From a checkpoint of a small mixture-of-experts model trained on Wikipedia: 2 picks a token, 3669 steps.
Below are experts of layer 5 (counted from 0) of a mixture-of-experts language model. Rows are named gate (a neuron's input weights, with its number), up (a neuron's input weights, with its number), down (a neuron's output weights, with its number) and show model dimensions 0-255. Each number is 50 + 15 x the weight over its row's rms, rounded and kept within 0 to 99.
Before each expert's rows: "comes before" lists some tokens at least twice as common just after its tokens as in all text; "gets" lists some tokens that make up at least twice as much of what it gets as of all text. This comes from a sample of Wikipedia text that the model never trained on. Tokens count by the router's weight.

# expert 74
comes before: ".", ", the", ", ", ",", ", he", " to "
gets: "1", "2", "014", "015", "013", "016"
gate0:69 45 56 71 45 46 30 36 46 04 56 53 72 52 64 72 47 42 60 79 31 54 45 54 69 42 44 51 71 51 29 56 36 51 36 53 42 44 43 17 38 51 61 66 48 20 40 45 57 65 69 47 73 39 58 62 52 64 67 55 95 61 58 58 35 52 55 49 57 56 55 46 24 56 53 65 56 66 56 65 48 44 33 62 16 25 68 57 46 87 56 56 51 57 53 28 31 59 45 46 49 47 63 37 55 61 35 75 44 47 45 48 54 60 67 41 57 45 26 75 40 48 46 30 55 68 62 42 45 60 33 76 69 33 52 45 61 51 48 71 34 62 64 22 42 54 60 54 67 82 55 30 62 64 68 64 84 33 48 24 52 54 49 45 47 55 28 40 62 67 40 65 48 54 40 32 45 34 66 50 41 36 49 26 33 65 46 49 51 62 51 29 38 31 30 41 60 64 47 44 38 54 54 72 48 68 19 63 59 57 38 38 66 40 54 49 58 67 45 19 53 45 52 68 54 67 43 60 21 44 74 43 52 33 38 81 43 36 34 45 55 35 14 48 54 25 48 56 27 46 26 17 60 87 98 48
up0:58 44 45 54 74 30 49 58 63 25 43 52 69 45 62 63 31 41 80 40 38 80 58 58 60 59 40 55 47 31 52 55 33 64 42 68 27 37 73 45 59 30 65 34 66 43 22 51 45 38 48 57 32 66 74 67 62 47 60 74 49 78 31 28 34 67 72 39 47 76 18 17 36 50 50 51 49 49 31 71 73 44 61 76 44 55 63 73 76 48 85 72 50 54 43 58 30 67 47 63 64 63 58 44 28 32 36 58 35 43 44 66 58 46 46 55 86 35 31 68 36 53 64 66 64 67 43 71 27 38 20 59 54 71 53 45 59 69 46 52 14 51 64 60 28 44 59 51 44 26 55 49 42 43 40 44 40 65 57 62 54 49 50 66 59 81 66 70 37 64 47 66 53 68 66 52 42 39 73 51 59 55 48 16 28 72 42 59 45 17 37 61 39 47 59 12 37 53 64 47 62 44 65 46 50 64 66 37 49 64 46 76 41 53 39 62 60 46 52 59 34 43 78 75 65 57 52 55 34 12 56 27 31 48 49 92 31 57 47 50 61 62 53 53 48 41 53 74 53 47 54 42 50 60 62 68
down0:63 39 55 41 72 43 55 55 58 45 53 42 61 73 73 50 66 35 53 34 16 71 50 68 68 32 50 72 39 56 48 32 33 72 47 61 46 55 78 46 54 52 50 63 40 57 45 29 58 68 45 52 68 52 71 52 53 69 82 53 24 60 45 74 43 62 40 53 54 78 68 51 53 38 73 59 50 70 74 83 53 60 37 65 33 42 61 50 17 55 38 55 61 17 84 50 76 45 42 69 42 54 70 48 24 39 35 28 49 50 39 54 58 64 75 43 43 53 28 47 50 28 55 61 35 60 72 42 34 24 51 60 45 35 51 38 84 54 40 61 48 27 56 48 53 43 44 67 41 39 30 22 66 59 35 52 42 61 60 42 52 57 41 29 51 45 62 50 57 67 29 44 35 80 46 69 28 22 42 93 56 62 72 67 22 24 58 69 58 47 78 55 66 40 33 43 44 50 52 61 27 31 43 44 72 78 68 62 50 53 46 45 58 52 66 50 35 65 73 38 39 73 33 61 68 28 48 89 25 48 56 39 51 77 37 23 53 72 52 47 52 42 59 43 28 48 64 41 63 45 60 50 55 54 36 25

# expert 29
comes before: "\n", "1", "\n\n", "-", "% |", "- "
gets: ")", " |", " in", "\"", " that", ","
gate0:62 66 24 62 60 85 52 45 63 25 42 46 43 50 55 74 55 54 77 42 38 36 32 53 74 46 43 39 32 40 54 54 41 48 40 29 53 52 48 43 74 66 57 44 67 77 78 51 26 62 52 46 57 35 53 28 67 41 38 48 72 45 87 47 65 50 69 61 76 39 43 26 35 55 51 69 62 48 67 52 26 49 44 68 85 23 51 50 84 66 71 44 64 40 09 49 35 34 48 61 42 63 59 33 87 68 58 54 74 73 22 55 58 29 58 47 56 44 28 46 36 40 59 67 43 50 47 28 57 69 67 40 58 48 34 42 72 71 59 80 66 77 85 40 33 52 29 79 54 45 54 56 76 71 53 52 27 48 41 69 37 59 44 42 34 34 59 31 65 37 36 48 75 49 39 53 37 57 62 50 33 44 49 67 34 16 46 33 53 81 59 48 37 47 52 38 43 65 65 54 34 55 58 43 36 63 66 44 58 40 49 46 24 65 65 63 56 77 48 39 41 77 66 43 48 57 67 64 33 38 53 38 44 80 59 43 58 18 57 61 38 47 57 66 53 57 55 64 45 37 48 39 41 41 74 53
up0:54 72 48 55 42 99 90 25 53 30 39 82 77 40 57 67 71 59 82 27 63 51 55 38 57 58 46 54 39 58 69 46 40 39 73 60 62 51 29 36 56 83 68 63 54 59 61 49 38 75 65 44 37 63 64 51 61 44 57 39 44 51 82 55 55 61 46 67 53 40 53 59 67 52 36 37 51 56 44 48 09 50 44 84 44 58 62 57 40 80 56 32 44 64 66 45 57 39 40 18 59 66 60 58 86 78 39 48 47 58 49 44 44 44 74 47 40 23 45 52 45 55 50 49 69 72 42 47 54 81 45 62 76 65 61 45 48 57 43 75 42 73 59 29 39 33 42 34 48 52 78 85 55 52 71 41 47 60 32 49 49 58 40 49 40 50 44 50 66 41 34 30 60 74 58 55 45 53 63 51 43 42 56 45 43 13 39 69 69 50 51 58 42 30 20 44 37 44 64 46 41 56 69 82 48 37 70 59 55 31 29 45 46 46 62 82 56 34 15 40 48 48 57 50 39 68 65 49 43 73 36 44 47 58 56 56 39 27 59 44 60 25 44 59 31 51 45 68 54 15 64 16 45 34 57 48
down0:36 64 60 38 49 80 24 58 50 43 51 56 46 54 34 45 41 53 77 82 55 66 47 37 45 21 33 41 61 45 46 57 39 39 61 63 44 72 66 49 44 79 49 64 23 53 66 36 36 44 14 46 75 84 48 18 60 70 58 43 69 48 49 57 50 42 40 45 38 65 19 59 47 38 43 27 59 36 52 27 44 50 46 27 52 47 55 53 73 71 54 48 58 46 62 21 42 36 51 65 46 46 60 30 71 52 44 58 57 68 42 54 42 55 72 20 16 26 62 53 44 50 41 52 74 35 46 73 56 36 56 70 46 63 21 28 55 68 55 54 52 55 49 50 58 37 42 53 45 74 73 56 29 73 54 37 49 43 39 41 61 32 61 43 33 87 63 32 51 65 33 49 51 66 38 48 43 40 43 40 56 30 36 17 33 54 39 33 51 53 69 50 61 36 59 49 65 71 63 51 53 61 86 44 46 41 51 32 35 33 48 67 41 51 25 62 38 59 43 45 67 42 27 56 31 90 42 28 30 49 21 48 66 41 24 55 62 45 38 54 04 43 37 48 38 67 61 54 28 51 49 70 24 55 93 48

# expert 72
comes before: "\n", "\n\n", "The", "===", "In", "The "
gets: ")", "==", "===", " =", "\n\n", " =="
gate0:62 71 68 41 49 67 64 65 55 50 52 47 41 29 41 52 26 48 52 72 82 70 54 54 38 27 49 42 46 55 79 36 52 36 54 58 52 58 45 88 52 72 25 17 09 69 63 51 93 24 51 47 42 70 30 55 23 62 77 65 47 51 46 41 51 68 50 66 74 29 58 41 61 58 68 64 49 52 49 42 32 53 37 47 65 51 36 72 56 28 29 25 49 35 44 49 74 51 58 33 50 56 51 65 45 44 77 42 66 73 60 52 32 57 53 49 64 50 48 33 40 48 44 64 57 41 56 42 24 66 60 81 42 47 45 67 09 23 28 59 56 46 61 64 58 46 38 49 60 26 39 50 60 65 53 29 72 47 53 24 36 49 61 86 50 59 55 48 37 72 51 39 72 67 50 67 48 35 72 56 44 47 40 54 55 50 53 83 53 38 59 49 42 76 61 50 37 61 68 51 56 59 91 80 29 38 26 26 40 48 50 42 29 37 67 45 58 62 62 61 75 39 72 62 55 73 70 41 49 45 70 55 70 38 36 56 52 50 46 53 24 37 67 47 38 45 65 72 38 63 65 75 35 56 63 44
up0:60 52 47 49 47 38 56 53 63 67 36 15 85 41 43 58 49 71 43 45 40 50 65 60 40 69 36 55 60 46 55 13 41 40 63 57 45 25 52 30 54 35 53 69 33 21 62 68 51 55 20 31 37 39 53 29 53 48 63 39 72 46 59 81 49 35 47 76 71 67 56 59 34 54 46 39 71 17 52 32 65 56 67 54 37 38 68 32 46 65 64 84 67 62 68 54 52 51 31 54 49 58 40 53 48 71 34 36 24 39 51 43 31 47 61 19 77 47 60 53 31 54 56 46 44 53 42 53 54 59 44 57 63 62 58 78 48 37 59 55 56 37 44 07 61 61 40 53 41 40 51 80 91 23 61 46 58 48 53 61 81 45 14 59 56 53 63 17 80 37 29 58 46 68 21 56 73 50 38 71 29 52 36 64 55 28 56 69 53 44 25 49 64 45 31 30 48 26 34 58 43 41 29 48 42 56 87 46 32 57 36 63 64 54 56 42 51 42 70 50 54 48 52 39 28 46 73 44 69 47 45 51 39 62 23 73 44 64 61 33 64 41 39 72 48 60 28 38 60 51 36 37 61 78 46 49
down0:24 15 41 66 65 39 35 19 60 49 65 53 54 59 69 29 30 51 40 42 64 92 58 45 57 50 53 47 39 70 34 67 33 59 43 69 76 44 18 86 91 54 40 69 53 46 39 64 51 56 60 59 19 51 55 42 49 74 48 37 39 48 62 51 66 53 64 36 64 48 56 43 96 74 56 50 82 63 31 45 42 46 59 48 49 36 68 64 42 47 36 64 54 65 16 77 53 46 33 51 44 33 69 52 67 25 64 40 46 52 56 36 59 51 30 61 50 64 18 24 46 39 56 38 72 07 52 35 73 46 49 32 43 50 39 39 51 44 63 56 56 30 58 50 57 25 25 55 57 55 50 55 63 50 71 36 40 50 35 18 66 61 35 78 50 48 53 42 40 59 53 79 70 28 41 31 34 50 44 75 48 35 67 83 54 41 85 21 34 52 46 41 48 47 47 31 35 58 57 46 44 49 51 32 39 49 40 54 54 59 59 35 53 68 41 49 68 54 42 69 33 27 44 71 42 67 43 59 41 36 43 37 67 48 34 52 32 68 46 50 54 68 64 50 39 48 77 40 22 55 50 35 50 51 35 50

# expert 58
comes before: "-", "| ", "|", "- ", "  -", "- L"
gets: "\n", "\n\n", "==See also==", "| Preceded by", " | Succeeded by", "== See also =="
gate0:14 79 49 69 44 71 53 45 32 65 44 41 52 64 67 37 66 64 49 31 49 69 60 53 55 39 60 40 52 59 29 28 53 58 42 39 57 36 74 63 58 65 82 50 65 32 72 50 47 32 49 67 54 55 31 09 67 21 81 48 65 52 31 33 48 40 49 43 30 55 24 74 56 48 21 55 38 67 66 61 66 68 49 53 53 29 12 29 46 49 57 28 35 40 56 27 55 48 25 86 40 42 70 71 71 60 37 45 60 69 40 41 85 30 36 49 35 13 58 60 67 57 41 54 73 41 56 34 30 62 57 30 45 43 51 63 31 55 47 56 48 48 64 50 35 43 46 55 28 51 49 46 41 58 56 52 42 59 74 75 67 49 34 38 41 54 50 59 27 37 76 47 38 62 53 46 50 50 16 35 59 45 55 60 28 46 61 63 72 45 43 71 58 60 47 51 80 34 15 68 62 29 37 33 32 52 31 52 65 45 41 56 39 64 48 52 42 60 67 37 28 33 31 62 29 45 46 30 72 60 50 67 41 77 55 54 49 32 64 70 80 52 48 50 46 65 61 50 48 24 54 52 31 64 68 70
up0:40 65 48 44 43 51 61 32 55 62 48 56 70 35 75 43 33 65 25 52 72 43 31 35 34 79 70 38 74 35 66 45 43 67 35 28 48 41 48 49 43 57 55 27 45 30 55 57 52 72 70 88 52 52 49 55 47 44 43 33 33 26 25 37 69 42 38 65 27 32 51 45 39 40 12 64 30 56 75 53 42 50 53 58 63 51 58 47 17 40 61 38 42 55 69 61 66 67 50 60 50 64 62 50 43 52 59 42 58 40 57 46 48 62 49 57 48 41 63 44 17 25 59 74 61 52 51 64 54 64 61 66 55 58 62 35 50 31 55 26 37 76 51 61 50 65 47 44 64 59 41 41 66 60 54 47 40 67 12 45 65 56 33 33 69 60 44 67 58 55 37 44 47 63 60 31 31 44 56 18 41 39 54 96 41 43 60 93 72 72 51 51 46 64 42 44 75 45 95 64 63 70 47 19 53 33 50 53 84 58 42 51 74 64 45 31 35 22 48 40 67 65 31 57 26 47 36 44 52 55 70 54 68 71 59 42 39 48 11 35 48 49 58 70 57 40 36 32 59 36 28 39 76 38 42 63
down0:40 64 37 67 42 60 76 87 55 49 52 59 50 50 54 45 57 68 52 75 33 40 50 46 39 63 38 30 75 41 32 54 62 57 24 50 49 48 55 25 69 30 53 44 46 42 75 60 35 54 59 42 69 71 28 52 12 31 60 49 56 58 71 51 47 29 55 64 40 47 78 67 29 37 56 64 62 47 65 54 47 48 47 41 69 54 49 45 63 49 67 58 62 54 63 61 70 46 41 46 64 41 61 48 61 21 01 70 52 60 82 81 78 35 40 41 58 82 52 57 22 42 34 43 46 49 40 41 42 75 34 42 49 45 10 49 39 33 78 22 40 35 58 52 65 25 59 48 63 75 43 35 59 61 25 56 58 79 55 61 49 70 67 29 45 36 41 56 53 38 38 51 67 76 47 41 34 38 56 45 35 41 33 55 49 37 31 44 58 51 36 61 52 51 63 68 56 41 53 58 48 64 63 30 44 35 41 61 68 33 99 61 46 59 44 54 39 81 71 70 67 32 31 55 75 37 56 51 73 51 42 49 55 40 65 57 28 62 37 34 34 56 43 53 26 66 64 74 55 47 45 71 43 65 55 70

# expert 38
comes before: "==", "===", "The", "=", " ==", "In "
gets: "\n\n", "==", "===", "====", "==S", " =="
gate0:73 37 47 46 59 33 48 36 22 58 77 32 44 56 61 40 65 62 59 59 73 32 36 87 32 26 34 40 35 48 47 66 55 75 79 38 58 17 41 22 73 54 45 60 51 46 72 42 49 63 29 70 55 62 34 58 59 53 51 52 58 73 52 68 22 44 30 61 44 67 71 31 44 52 46 40 76 15 52 43 51 49 57 48 45 55 49 44 57 39 87 49 57 42 79 61 03 45 64 42 46 52 71 48 50 39 54 48 38 52 59 70 43 30 46 48 58 57 62 63 52 25 29 41 44 55 44 50 72 52 48 29 67 40 56 28 25 66 54 35 53 53 62 34 62 60 41 44 54 67 48 67 60 24 75 77 35 30 70 40 58 24 80 63 55 68 37 35 34 57 51 52 19 45 71 63 66 59 53 80 61 23 69 30 66 73 49 34 48 30 34 72 59 43 59 57 49 78 73 63 55 46 34 68 35 50 44 63 40 54 69 53 64 35 72 21 55 59 36 57 65 57 45 37 82 70 47 51 63 58 44 45 25 45 52 45 45 43 68 73 55 48 50 46 59 71 45 48 57 18 43 58 37 72 63 46
up0:38 50 59 39 31 51 54 63 63 45 45 40 69 84 74 68 61 64 58 46 61 39 43 62 88 51 39 34 28 48 50 20 47 40 76 25 49 58 40 47 38 56 48 36 52 69 74 42 46 54 36 47 52 73 52 37 54 31 83 34 60 65 41 54 41 22 12 31 55 46 32 36 40 44 37 32 49 44 80 39 66 94 50 29 49 55 33 46 51 38 57 49 49 82 31 52 48 37 72 43 61 72 42 25 42 49 47 18 29 43 53 50 08 42 18 48 46 53 26 75 64 60 70 55 48 58 55 43 60 49 51 48 53 63 28 70 57 70 44 46 27 47 48 58 41 46 50 57 59 13 72 27 38 54 64 61 51 60 37 58 32 62 73 35 52 23 49 45 53 20 42 61 51 59 45 38 45 58 40 30 68 54 44 47 51 34 34 48 72 72 67 41 15 48 47 50 50 94 52 61 51 56 52 46 50 38 61 47 66 37 29 60 60 51 53 67 46 53 64 55 42 59 35 50 08 48 54 12 41 45 60 51 52 39 36 10 43 41 63 59 51 63 64 74 43 47 37 68 50 39 50 52 43 60 33 26
down0:44 63 28 30 63 81 38 53 70 37 47 38 43 65 56 53 56 65 76 52 40 37 51 62 46 36 48 59 28 46 36 52 38 79 71 40 48 42 33 24 50 05 35 61 61 48 48 60 57 90 49 51 23 42 49 55 42 46 59 52 24 59 54 66 39 79 60 32 51 41 40 44 47 53 65 28 46 61 45 24 45 54 63 62 62 73 70 43 48 88 52 32 63 57 66 37 52 40 58 40 70 58 36 49 24 19 48 52 42 27 50 73 49 50 34 43 73 43 43 54 39 54 33 30 47 55 50 56 36 43 35 65 77 43 24 61 20 42 49 37 48 33 53 58 48 46 39 30 52 68 42 37 66 47 71 55 51 48 33 56 59 42 32 58 40 61 33 36 54 78 66 54 68 54 43 39 88 49 44 38 49 45 69 48 99 59 53 73 62 17 44 54 71 13 45 48 42 57 35 75 48 49 46 77 41 47 54 44 35 49 30 57 73 71 67 59 58 44 32 54 77 70 27 48 63 59 67 64 80 70 33 57 46 51 18 56 35 37 78 34 62 46 42 62 57 62 47 59 70 59 64 26 45 35 56 64

# expert 77
comes before: "| ", "\n", "|", "|  |", "2", "4"
gets: "\n", "| ", " |", "|", " |  |", "|  |"
gate0:54 47 57 36 56 39 55 51 61 11 50 55 37 43 29 19 56 53 44 59 39 39 42 56 64 35 46 44 33 43 51 42 72 35 49 57 55 54 65 85 49 93 33 68 44 39 45 38 59 52 59 16 67 46 64 23 65 51 57 44 36 31 31 40 44 55 39 56 26 46 65 59 38 50 69 36 44 51 54 50 52 32 73 70 58 42 78 41 67 86 58 68 55 51 47 21 66 35 75 38 42 43 57 38 40 38 23 44 64 92 58 49 40 46 52 34 17 39 18 20 32 55 43 43 59 70 34 49 71 51 35 40 46 52 51 59 23 46 46 39 49 39 57 56 62 54 52 52 24 11 71 36 59 99 55 29 32 25 54 63 37 56 43 54 42 30 73 48 44 51 52 45 59 39 51 63 50 55 24 50 34 52 40 55 49 63 08 53 39 67 63 50 64 33 70 34 54 61 41 54 27 62 64 47 40 43 58 66 49 69 72 47 55 60 49 35 58 41 25 46 52 53 44 43 40 46 46 46 39 81 28 62 72 38 74 38 63 69 27 42 77 28 59 42 45 52 47 57 60 50 78 38 65 55 41 28
up0:30 74 45 72 52 58 83 29 53 27 41 66 54 65 51 83 29 53 53 31 50 41 68 26 56 56 50 51 41 63 64 36 53 31 62 39 48 52 33 20 44 33 42 44 30 64 53 42 44 21 52 49 69 55 55 34 44 63 23 66 47 49 47 40 53 53 54 66 56 50 62 27 42 49 26 42 27 46 59 63 30 38 53 63 25 34 55 73 28 52 43 57 38 68 61 57 51 81 23 51 30 62 33 33 75 50 70 60 52 52 61 52 50 40 71 60 51 45 39 57 60 52 56 52 40 51 48 55 57 54 54 50 33 59 56 34 54 66 45 46 39 81 26 57 33 42 29 39 32 51 47 46 03 37 30 72 46 26 82 60 24 17 53 47 51 58 39 61 66 59 27 71 72 49 44 43 62 54 57 49 50 29 60 60 50 52 39 60 51 75 48 61 55 66 82 75 64 79 87 53 56 62 51 42 26 45 03 49 57 46 24 71 65 60 38 65 44 45 40 61 19 67 44 36 46 71 42 57 20 41 18 68 25 46 38 60 48 65 33 85 48 68 46 49 53 43 64 55 69 63 41 45 67 53 57 52
down0:53 55 78 47 11 72 53 46 56 73 53 80 33 34 45 49 61 35 53 60 48 49 53 55 41 58 72 46 43 51 35 43 78 63 41 35 31 53 57 52 65 84 59 53 52 62 31 31 46 53 37 38 57 72 67 63 12 72 53 38 67 77 64 58 20 27 38 45 78 50 40 54 23 72 41 49 48 30 49 39 33 90 91 60 59 44 58 52 50 69 49 47 28 40 56 44 28 61 69 42 46 49 69 59 48 46 80 53 44 57 39 47 52 59 37 55 33 35 44 45 60 61 47 69 45 74 48 46 49 56 67 22 45 64 57 62 43 44 56 53 81 47 54 31 76 57 48 69 29 50 33 71 76 58 72 46 51 53 73 33 29 78 49 71 51 49 67 58 46 48 27 64 41 75 30 61 54 56 53 43 64 42 49 54 72 38 32 25 76 45 42 38 48 65 23 34 58 42 51 34 86 61 40 47 30 48 29 45 46 49 49 39 50 25 53 45 40 65 55 49 22 56 68 24 71 58 36 51 31 63 47 60 77 66 89 48 31 63 41 43 44 70 67 79 55 50 53 37 44 71 57 47 60 30 46 38